config = dict(
    experts_per_token=4,
    routed_scale=0.5,
    norm='rmsnorm',
    norm_eps=1e-05,
    optimizer='soap_variant',
    dataset='wikipedia_en',
)
Below are experts of layer 4 (counted from 0) of a mixture-of-experts language model. Rows are named router (the router's row for the expert), gate (a neuron's input weights, with its number), up (a neuron's input weights, with its number), down (a neuron's output weights, with its number) and show model dimensions 0-255. Each number is 128 + 24 x the weight over its row's rms, rounded and kept within 0 to 255. Numbers have three digits each.
After each expert's rows: a language model's description of what the expert responds to. This comes from a sample of Wikipedia text that the model never trained on.

# expert 51
router:123199104131158081153103091159083108150099110124108172107083126174150114135133068146120157155160129094123126096112100096137150117099116173116125140135125149113126088125152106128118130178127092118155139142099130187115098131125130169169124133113181105111150160110143114111108098127110132110138148126110150121103177109138116135133111135138123107109114121103109121119120126152167149092119139144173170085118145141104103147143174193121113116167095122126129122096145149101080148125148158160159123173115136143108175145107122146133130140115100143129120113124135152114149092147114096176132132117179146068130139133105146129153126115149136142128086139114157130163121118134121107137107091120114138117122132110140115118127107113127134088125145135121138180124108143120101126067176113
gate2:157141126102144135133110073156080149104097136140141138097122138106080142139125136107161108144109123143151091103201176127142128107076129163141120109142138100148138098095086075125137149110133119173153170106118096115093097119128102155136089132159155108108121153130106117179134113152130129115127133146172106132115104131118145094101119102120111136151113143115133140129099084123125158113143131139146143110155127110114131153124156138154148130059144147094067140133143156117139158150117130092082120091095140084102154133083099124140125094089146114104158123105157101172128131119099140128134118161130136131119147118165085153112174075142151111132122135143117154146149167126152162136126076138136174110145120133102141170150158111159126136157121144110126103143142158147110156107134128
up2:124172137144128095141136149124163124127095110157138123153153138122125133132172120163092142141138125126121129160090134146083092147117130109110096153115118144129082131134192104168120142139118155096088123149121118154127135136114108115118134122166129125155163100104141159098145090114119154140124129107083171142122066166090126139147075147164120144142157134081160144123062111113086115107148147095131105125131127129135129122147111113114133108156143167107166128126118115096116133091175101138163079159127149103122059129091151123075127117155124126112109135167122112150131113181133138089116116134091076177124107133107119123155096110144115139094106110092107111147118125113108112106124075169159134134178131150112121093105157100088147132117157117127131112124132101127119126127143112
down2:099143080151155102087119137166104108114151141112140132139104122140157113129088116125131163114120158117150109145144175147110106119130094127151099109145115138127083132122143129141120177119133081109103092107102113100124140120111137122087132072139099110144124131101102119104123129118112075142145123118120155106140142150111155182124146115144117122089112114098152110118133149093134153153152168114163160161110114109154106130123149130095105176128195124139132120134095139098142135088057120116152151140132144135127147145099190162168147133119115104136104121094160111160108112117137131129132137119080131130130127142115089157117119131140083120076137117198110141141115097095132114131104131112151138143152116110110131115137119145159178157101073123129099170076141148054129134141125131
Description: Clause-joining commas, conjunctions. Commas and connectives that link clauses, such as and, which, but, where, because, although, plus endings like termin|us.

# expert 61
router:137173104160157105161112107129086089148109118135120177085098106156142133136131092136116153153163120106127134128131098085122153105089094150111114120160126141103114126130138151137152163171117109104144126145108129154116089139113146161169134157095140106146109122109145089132132100094096125098158154115110163103110167110126137126143104140115177106109102104096102133106127112148144163088134146149138157097117166136096097121155171169112096099142073111100153093108159148111118134121150165143163102181088153115128180147104144163098144134111095107150145119137122141100131125150135105160147121135145149090156107144111125088152126128123143171147107158109178128147143108144110093112137102141136134112147131125149109119148097113170130090111152118153125167101084126089109131112168108
gate1:155139100121133101096163119145087107129123136117147169130095108129119132119118076117162159156155101097108088124070099116114131122103138180132141131118170121143107100133162137115154133167134114107106188108117103126114121134134104146168138160084161106121108121129091135147142149086111173089127133083130149134136108133161149148125081098150096150145131123099111130101120132165156115104121094180111123141134108127111144138180149148155122117133116123081133094124148106108128171165132114154136131138140087169104168150097127144089113142146085122103128114113139187125170111147132111126147109125191125098132134137121146117148105143115145138159117135104181144143112093162128122142126130119158111100112132122125148106098096128148138076141199099160128135114170122119158110107140106
up1:132166154119142131115131161132114093108181114123121105082155101145127116127096137129125112131110167110128124136137112132152140093149146155154099101157126162144133170084114098115150148132132114162109131155173111094121095098103119135113159122122124122136141132102152153124139087112108134165140097144097126135147160092152096153095126147164128129116088097111121083105077082116122173102111116137191105146164177113099094136133134145168138092142111113105164111116146102104085122148094090155149138091119144128176131129091155130094155150128116154128144093127153121176142122117146118102080121119088150089164121124157164112089120089103148129155101140095139085159104113123136103120178163146123147104134133117126121119132125116141076132121129113143148149106126112093147150122103175
down1:132134183114128092118142168117135147127139125129103126111098090169118136106092141109118122093094136145120132091123090091163110138160102129154135178141098150114168160113165083140104141130160117114138143150145112140088088143112123112091135185146097124115090134115089153126146109102099113158111122182136118129155147150121112136105079148117109139152130147110111139155153117131109147129142160139105123145163106128108122125125147127123133094087125131128132103094114090121078174191122116122092135129158167111111124146156140146116123119112140155171161158133159167153115103100098137143087129144104122149113107065100122130135074169133141158121106168110093110154077115163124145153164161093088143104113120123157129089094120124132129144120119140145148086112168124118152121151109126
Description: -er, -man word endings. Word-ending pieces like -ther in whether, -man in craftsman, -er, -ers, -ister, plus pipes and dashes in lists.

# expert 33
router:120167101139172087147101108151089114168104146122094165139098097159148118128119097149116146133159129081125169131136103094131161126084100165159132127141162177077100101130156140096114149175096106100134118136094162152137097136121163161160135158112140080135158137096154096119111113133115122097158164128121148131080149143128121122134101147143118112099110130111103093108148126149157148113133129181151169093152150112107123137136147152125108103175087118131138083106150123104097121125174179139144103162114125137124151138107130154140124144108079109145107102119139139095146120133115091134129143131172148087135106151119109111157121144125148163154098154136152130152138090107138127127098115144120144128128110105134156101137089137148137082100179104169104155111115128116103125114148088
gate1:140125123116172141130121133177067119168148124109118149135133108144151116125143090133118144115153105086110115113092136137119159112117150151132116129100130133107107082131142118158130113145128117125124112144092119167079143186119151151106125138125120097125100131145156105101103140121144136108157142095111122095139134153101086165161127165135153092119136093057117116129136132138135152153154130124161127068159159139145164163141110166151067102150123119147118090134164087104104120119137155139182105129148136181120133097112118165100117105138110126097120117096110125142156084142121096123125136118158148093164124132091112132156149133103158174115089087104129153134131122124137102111086114139156138091121163106130117097076150113114137084104143123146092152118145151129077169112154137
up1:148125122115133109164144155120135112124136154120113120166141164105202130103132131117085167083124108115080116137126146150200153146131130142086101185129175136155100116123139154171122122118141107106073106106131140114140159148122158178135160141130158102132076112128128118139091158105154123099147122105121122124108160119087100131118111147110140146149145119116138142121150147109100109129147140131112113116108115092163160132142083077141135172098134119140068140111133156116132128191114136089135094127156121189120110152111101103105147161144102113140101128150139070135083114127114128109113170152107101132075145073105108142131132141092185128117097088128133112114146114129147135150140097146108150123151124090150132149118131160136133121151149114142103106138128138153136136117118137
down1:098115103167115125155136159113144102157147171145110137125146173132120134142147138156084131136127112115137129121113056099112132126130136130156169125133131087148150168151145152165152071107124144093154103112103088131133117106140109102123133114107114132154166154098118152139098134140080083063143149095088132123155120095113151141155124135090149120120159119120126137117132140110123114099110140091142122135124134140154104137138121154089115099130123124153121103137145132092125121114142068119093142116130103099141140064120125181151097079140096126129073133097084126125126149094130165125118102125091118118152134120150105155153153109148081184121146143104091136106114102119122145149125161142134164114136150163140140128170120122142148065108164131095134169160105092109130089123143115
Description: Sentence-initial articles, capitals. Articles and capitalized sentence starts like The, In, On, At, a, plus closing parentheses of lifespans and letter suffixes like 14A.

# expert 18
router:121170094151172105169102108160100092161122131108115160103095095152155112142133099145115156148162120098103143123131090092108158111100114168123128144126129140105097093116146119124132148174108097114142134152091122155083097152144132157153141155113154098129138147096166102113112116116093140099158155128107161127099163103142135115144099136119117093105104099102096109101159110165146155105113150168156152093128159139099125159151164158104096099150096121114139104122158158128100145122151165140157107167115123141108151160087116162118151142108097119129124109101141144122149110123121096135150154128167112098142110157087124109152115128134165157136095152134163117158120107165093115139126101143126109120141104091164111095125108120170113084105160108156094157096109129104101125094157095
gate1:157151142137153109128140092101093123152129094128134132146087096126110123113159116151100136143120147123128132100125106145116122128134127170108119118078138141126125124092151146106115150134110124133167154111112142142116092142124132116127099130099162084094098112114135096132119094127124070097125142144125161146127135096142099161176133125157127071135074101092096094134138100134124129121103091129207159130155147117120134150136163133100129096160107074142107109108169092117118149137134135144164127172126111123123149131132113200129115126117112124160143100127129123148148131160178064168128116122154163104135113126116112070151136138124104172123068137103150148158124145146157157145122130159149129138153165102138109075120124125114135085132125148125120145136084173122119127121155068
up1:123137089127151099142121069142115095116141107166133126115118106165128121121137114129137119173166138110114112166107123113103096102127123158107154127163102137086155095091114134108139159161138159091174170157104180110092114095113125129131093160106124082147114117106132143117090134128144129107105097102115140109110109119126146128126124114153124112130139096192142121137108104103129120053136100146145122130143187125092143116139177146102135099118115092117114147133134116108099145146135123149180089126122129146146116118142074126137149143130050088131102164150110138098109153109115128131142106108180113104104175105133114121110172116119109092123075136118120104164118134138133147148163100175132162080122122124155120087131136123111144121135107129117127140077101127166132116115142144
down1:127128144118102131112162113132108132119117148134102142117138159148091138129105137144096116133158140099138137159107155093130137096135186126123091116155108131129084165116111149112123113099156142158133117118156141107102105109125099155163146111143120121133099175150104136153207134152107145110104158147070137136115120115120143118149107127099154119138084143094123155122152140132156105129104122127162141156102112169127123096167100123174162118121153130103144098124116121091099092096132128132173133103125099097097117121098152136132144120125102077121177144096115131144124156193135094097161086166140138143174150142157135141153100147171113142166113108135147133116125120109095130111092122075172111108114121149149165110087118186138164148102111198145117126125112119138125141145103106
Description: Prepositions and articles. Prepositions and articles in running prose, such as of, at, on, a, during, especially after nouns like owner or dates.

# expert 59
router:114153104144160090179116114147098098167105113104113147107118084169169106123117094128103182169199116092113147113120092070120133132105095165124126135109109162099130122109152135135134150151128128151126137140063113164112102143129138181138120154114170090118125141115145105127111117098107139074139181132119179133106178118140114135153091123125133095098111120122084122124130109145151143136091134160189136090114161098102099123121156201122120090154110117107137077116152128120089119127120184147135124155123093127102134138121144158134150129108095143152139113135138145118143114122122057130125149136151135093125127126107131128136121129112148160144091138154143131141121119113115123130129097122109128103136123121143109120123106114139097081110171125117129154102120134096112131111156102
gate1:089106138111109113126150151135127147115124093124130117146139102132180130138110109106122143174141129138164092135167127151142139109145119162149135148091069094112108130170130100145125138121148079076110096134087143154094115128122119125170146128114084124122134145119107138120160148131122140131173138109162101149124165121122154119184124128123148119113151123108139147146142089129137124181124126139111129097099168120056165127135099141114126134114081154156127113125134094123102123102137116155147137143152141107139161122157160143096136136101107139161116106139145200125138158171114076176129141110152183099107122126106110126108132094085153122102114150170130156163145172185152107133154103177145159086122104134092134127128105079123104121135115112120107136130126139151083148137119131
up1:171156117159149127135119103129139120154128164122119145086120142133089104096143140137137128088121115095087164114090131092131147158103124118109118115114199183153128112084155169098123118134140136188132155112122124102162120138133142116111093135159155121148114116153167117117102108123128115111097139131107152109139116095139108139087139116149113125152107133135101086099114140143112152090131128135138169150144082134171108129136144130124120100167170115100130115149140164151140147158116162112135112129135102158107090161102058132169125138131136111119146136126122069137154113099163178087133104162111058146139127140151137126151131154143140136120139107101151106113122107062100144104098121093096109171127134132161137141134125138162151117094175112134141137106127089095129096098146128
down1:153128153138093141070117136150124119111129161129144146121143131124149098132100081118157129137189083151130140136136125094147087142124161123134127169142123099148144074123144109149135103131159111133120148092114165100094115103133139143153115132099151114098123123106078112172053090139151157123145156094143152109132068135157107125132128162134120138148105091136109149119141178152121148111099110110170130077096144125112124111102141132119097146156149126107127120107150116119118147133137171076113153105117118133148156122154109113104127152068087117133124106157128050105148123122154129133105114137129139119153150153137119094119129179182126128108163089091097147070126122101133110140126134127106094164101134145179140092143131168126128097106149151138118117110137115116125134125099115
Description: Articles and stems. The articles an, the and their, and mid-word stems, such as ided in presided, iz in organizations, ner in Wagner.

# expert 16
router:149146099125172100157110114139097096184104144121106160111086115179157112118141079129115159149161097097107160111139083082120145117090089182119113151121102168090106099137153137101124130189130104115139139133073137164111101143123137148162135152113163116100130119109148114092109122120117129094132168129106154123114147114138122136136113145139142108112097133116081115099117126165149161092109158154161148096139135116098084164147148192112085125154099102130137072130155129133120146139169184141142114168115130144106140144087097138124156133110078134151119106137129140125153109125140092141145140112156130111139120140098105116149114127121175160127106173146163155153099139146088124110133122137121117119135123100142132107128095115117100085113171112141124142100133124122115119117144110
gate1:090104124120126139151115107144141137112086110118113148175120135120140118132171134131083103123159141138125140113188088133128115120136155124112132149106052156114077103162133166170115123149077141120157107154126133128157119155147171111165141132148123136138156117152135142127124096116164146129103140127140147135092142142134138122186099129125132165129153144116155152144120103124096131105108177099096125122113138124149133137110107099103126107169133110119094124101138138138118115121167144099136063143165117136137114118148124109131077113129095119167134139150114111121147160096161132133158105103128089125137134113151114133149145159096099142052147107128128132092168100191148135126146058140122115098103138115130136152135116082134165131152140173145121122107135063159131167141101103
up1:070104110112139135140123124145148148113100100125122143193128131116144127134182127136080110121151137146129136117176082127138104118138152130125124143107062161117069102133136149181097119147058149119148097160121138119149117170144168127150139138142114136133151105151140130128117100131139139129103125136148146146085133148137126132168101121119130177136155141120160138134123111145108138111114155099100108135120144127150128124127107103118117085169134112124096119097138123136111105121161141119138072139174136136122116119150112100131091106140090145142135151145116111130139156090170130124151117118121113126118149107130101109137120169097088140061154117128122132079158103185157147132152067152123103103116130099139157153132120088140151130159129178163111119091139066161139169146089110
down1:111091157120136110120174087089110154073107121107110153113180170131124154132124146142114125133146156157170150105148127141151113150117111107114113128134121115155137120151102147147096175160128136119113156108139147142118121149164123173114159153190124105066104144178132163101174133109131153106093160116098158146158112142145123159070148113127102130121128103130189123132116142143157088130167128123107122159146153113113114169116128086107145120111138133131135149141066100139134129145177139130170108121095106176136137126140135157131167151123150125134127154142150165104101136102153136158154117110156076162158148127116121118135152150137152136125165110092161163102125169131127165136113115137103121112119108143148136107129140125125126196095128137128129095170148156134150095149135122
Description: Articles and determiners. Articles and determiners opening a noun phrase, such as a, an, his, two, another, and word pieces right after a or an.